Experts of a small language model: 9496 steps.
Below are experts of layer 4 (counted from 0) of a mixture-of-experts language model. Rows are named router (the router's row for the expert), gate (a neuron's input weights, with its number), up (a neuron's input weights, with its number), down (a neuron's output weights, with its number) and show model dimensions 0-63. Each number is 50 + 10 x the weight over its row's rms, rounded and kept within 0 to 99.
Before each expert's rows: a language model's description of what the expert responds to; "mostly gets" lists some tokens that are sent to it at least half of the time. This comes from a sample of Wikipedia text that the model never trained on.

# expert 6
What it handles: Sentence-final periods and brackets, line breaks, heading markers like ==, and pronouns or connectives opening the next clause, such as he, which.
mostly gets: "==", " he", "===", " which", " d", " s"
router:63 60 59 43 48 59 51 49 71 46 35 64 39 49 40 46 69 50 46 45 42 59 50 45 61 54 63 53 55 56 41 42 48 39 42 60 42 70 38 53 65 52 57 67 37 37 64 68 61 59 50 36 52 44 60 67 30 44 52 24 51 57 46 51
gate1:57 63 72 60 35 42 40 66 41 41 46 56 34 50 63 44 41 73 39 29 44 37 53 46 44 60 50 38 47 69 40 56 63 42 50 51 52 67 45 48 43 56 44 69 55 41 62 37 44 54 49 60 49 55 40 51 55 44 48 33 48 49 52 47
up1:70 56 52 61 50 44 34 65 58 44 29 52 56 71 52 32 46 39 34 52 50 59 46 60 54 44 57 43 67 48 49 62 46 59 60 40 67 59 56 48 41 48 72 61 50 33 60 53 48 47 55 52 68 60 49 61 56 40 69 46 53 53 46 53
down1:38 48 54 44 51 59 49 43 37 41 48 49 59 37 43 41 34 64 56 47 43 40 43 48 43 50 49 58 24 62 64 46 48 42 39 45 37 39 45 45 56 40 52 48 64 56 46 48 55 55 65 49 51 38 66 36 37 43 34 38 54 55 55 57

# expert 0
What it handles: Middle syllables of proper names and rare words after a capital piece, such as McG-ar-vey, G-orn-a, Be-ac-on, plus section markers.
mostly gets: " ==", " Har", " Se", " Dan", " Ber", " Ste"
router:56 38 59 51 44 56 67 53 64 63 36 41 55 50 49 54 59 54 39 65 48 53 58 54 65 58 47 48 56 61 40 45 63 35 52 64 50 43 43 51 48 45 75 55 76 51 52 55 40 62 37 44 38 41 45 71 41 47 59 54 49 38 57 60
gate0:47 40 39 60 66 46 53 40 48 46 66 45 56 55 46 70 51 48 51 48 35 33 48 61 54 43 47 44 49 42 59 55 56 57 52 54 26 43 35 51 55 48 63 62 45 55 40 34 51 61 63 52 34 31 55 59 56 57 39 57 40 29 30 48
up0:55 55 45 56 46 28 46 66 65 39 36 50 65 53 58 32 42 34 35 64 44 56 47 56 45 27 45 52 59 56 43 39 50 59 56 45 40 65 55 39 59 55 43 55 47 50 64 30 54 41 51 60 42 62 44 35 52 44 44 49 38 45 50 70
down0:49 52 54 51 64 60 44 71 54 43 43 51 44 53 43 41 42 67 54 44 61 49 47 29 36 33 49 51 33 41 61 49 55 19 42 50 69 60 58 46 54 57 41 44 56 47 47 61 30 53 50 33 35 62 65 53 59 58 60 56 45 65 49 38

# expert 4
What it handles: Pipe separators ending table cells before a line break, plus closing parentheses, semicolons and name endings before commas.
mostly gets: " |", ")", "a,", "i,", ");", " David"
router:46 42 50 50 41 55 35 41 56 46 57 66 45 56 58 28 50 43 24 50 57 48 60 56 50 48 54 54 47 39 55 46 59 52 61 66 55 60 63 54 55 51 44 35 16 67 41 64 35 47 48 68 79 62 43 45 39 45 37 52 68 51 60 46
gate1:44 63 47 65 47 38 35 50 47 44 60 67 56 53 56 46 44 63 41 43 38 47 63 69 53 35 62 39 63 29 45 57 54 58 49 57 43 39 43 41 44 57 34 55 56 59 38 41 32 47 49 46 38 48 49 39 56 51 55 55 67 54 58 40
up1:70 44 37 59 54 58 59 54 52 43 57 50 45 40 34 55 36 48 58 42 47 56 72 57 37 39 47 41 50 22 36 57 59 44 55 61 65 46 37 41 62 60 37 69 56 32 40 55 44 38 51 54 38 45 50 41 63 50 51 74 54 66 46 47
down1:82 56 40 66 35 56 50 39 56 42 48 38 42 52 48 53 35 66 49 44 45 61 52 43 49 63 47 52 62 12 44 58 56 50 55 58 53 55 43 44 46 55 46 59 51 42 42 51 44 31 64 57 29 38 42 48 65 43 51 68 48 63 54 54

# expert 7
What it handles: First pieces of capitalized names and words, often a single capital letter or onset, such as B, C, Bl, Coll, Re.
mostly gets: " C", " L", " P", " W", " B", " N"
router:40 56 43 46 54 43 37 56 42 45 52 35 48 51 63 53 30 34 63 46 51 54 35 39 46 59 62 58 65 66 42 65 60 56 44 32 53 43 53 54 38 55 45 42 48 39 49 45 64 47 50 54 35 58 60 38 52 45 74 48 27 47 49 43
gate0:50 71 35 45 68 48 55 42 44 34 43 47 48 42 57 53 46 33 62 47 53 43 44 51 29 76 55 59 50 57 53 47 45 61 61 49 44 56 47 55 49 61 44 41 45 56 39 55 46 53 40 55 46 39 49 61 41 51 45 50 49 36 52 37
up0:58 38 66 41 55 43 67 57 45 34 53 60 67 38 60 38 39 64 39 25 35 67 50 60 55 60 42 64 54 44 50 62 35 36 32 51 45 55 52 47 51 31 37 41 54 51 63 65 59 45 35 47 33 64 54 50 48 54 69 55 37 59 48 51
down0:47 34 43 61 47 52 55 55 60 70 47 59 65 52 65 48 36 43 55 46 48 53 48 54 36 51 48 57 34 37 62 59 34 54 45 63 54 53 42 44 50 53 59 45 36 58 49 66 51 56 53 44 72 65 46 50 67 56 49 47 57 57 52 49

# expert 5
What it handles: Digits and small numbers in sports or statistics tables, mostly right after a pipe, such as 0, 35, 28; also line breaks.
mostly gets: "5", " 0", " 3", "4", "2", " 6"
router:46 52 41 43 49 39 63 72 37 47 41 64 43 50 56 55 51 53 70 61 49 51 53 52 60 44 33 49 43 32 53 42 33 60 50 50 42 66 53 41 57 58 43 63 65 53 56 43 52 45 60 43 59 36 71 53 61 52 45 61 46 53 45 46
gate1:44 41 47 60 68 50 72 57 46 63 39 57 64 48 53 52 51 63 48 42 58 55 61 46 52 51 55 25 47 47 66 39 39 46 44 53 59 54 44 55 39 56 57 53 70 62 50 44 49 48 49 62 46 42 40 54 61 45 60 68 49 50 47 46
up1:60 62 60 66 55 53 50 42 55 22 44 44 43 68 44 48 46 60 57 61 50 55 56 58 62 27 43 77 54 59 47 61 55 49 35 54 46 44 42 49 56 49 52 71 45 60 44 37 63 50 34 53 60 49 45 57 41 48 62 44 38 49 55 48
down1:58 67 77 58 36 55 43 52 60 52 54 59 57 53 34 44 46 49 55 73 47 62 47 50 58 43 45 55 44 73 64 64 55 47 50 45 44 64 44 58 45 39 42 65 44 51 52 51 62 54 52 61 58 44 46 42 55 34 43 45 78 53 60 55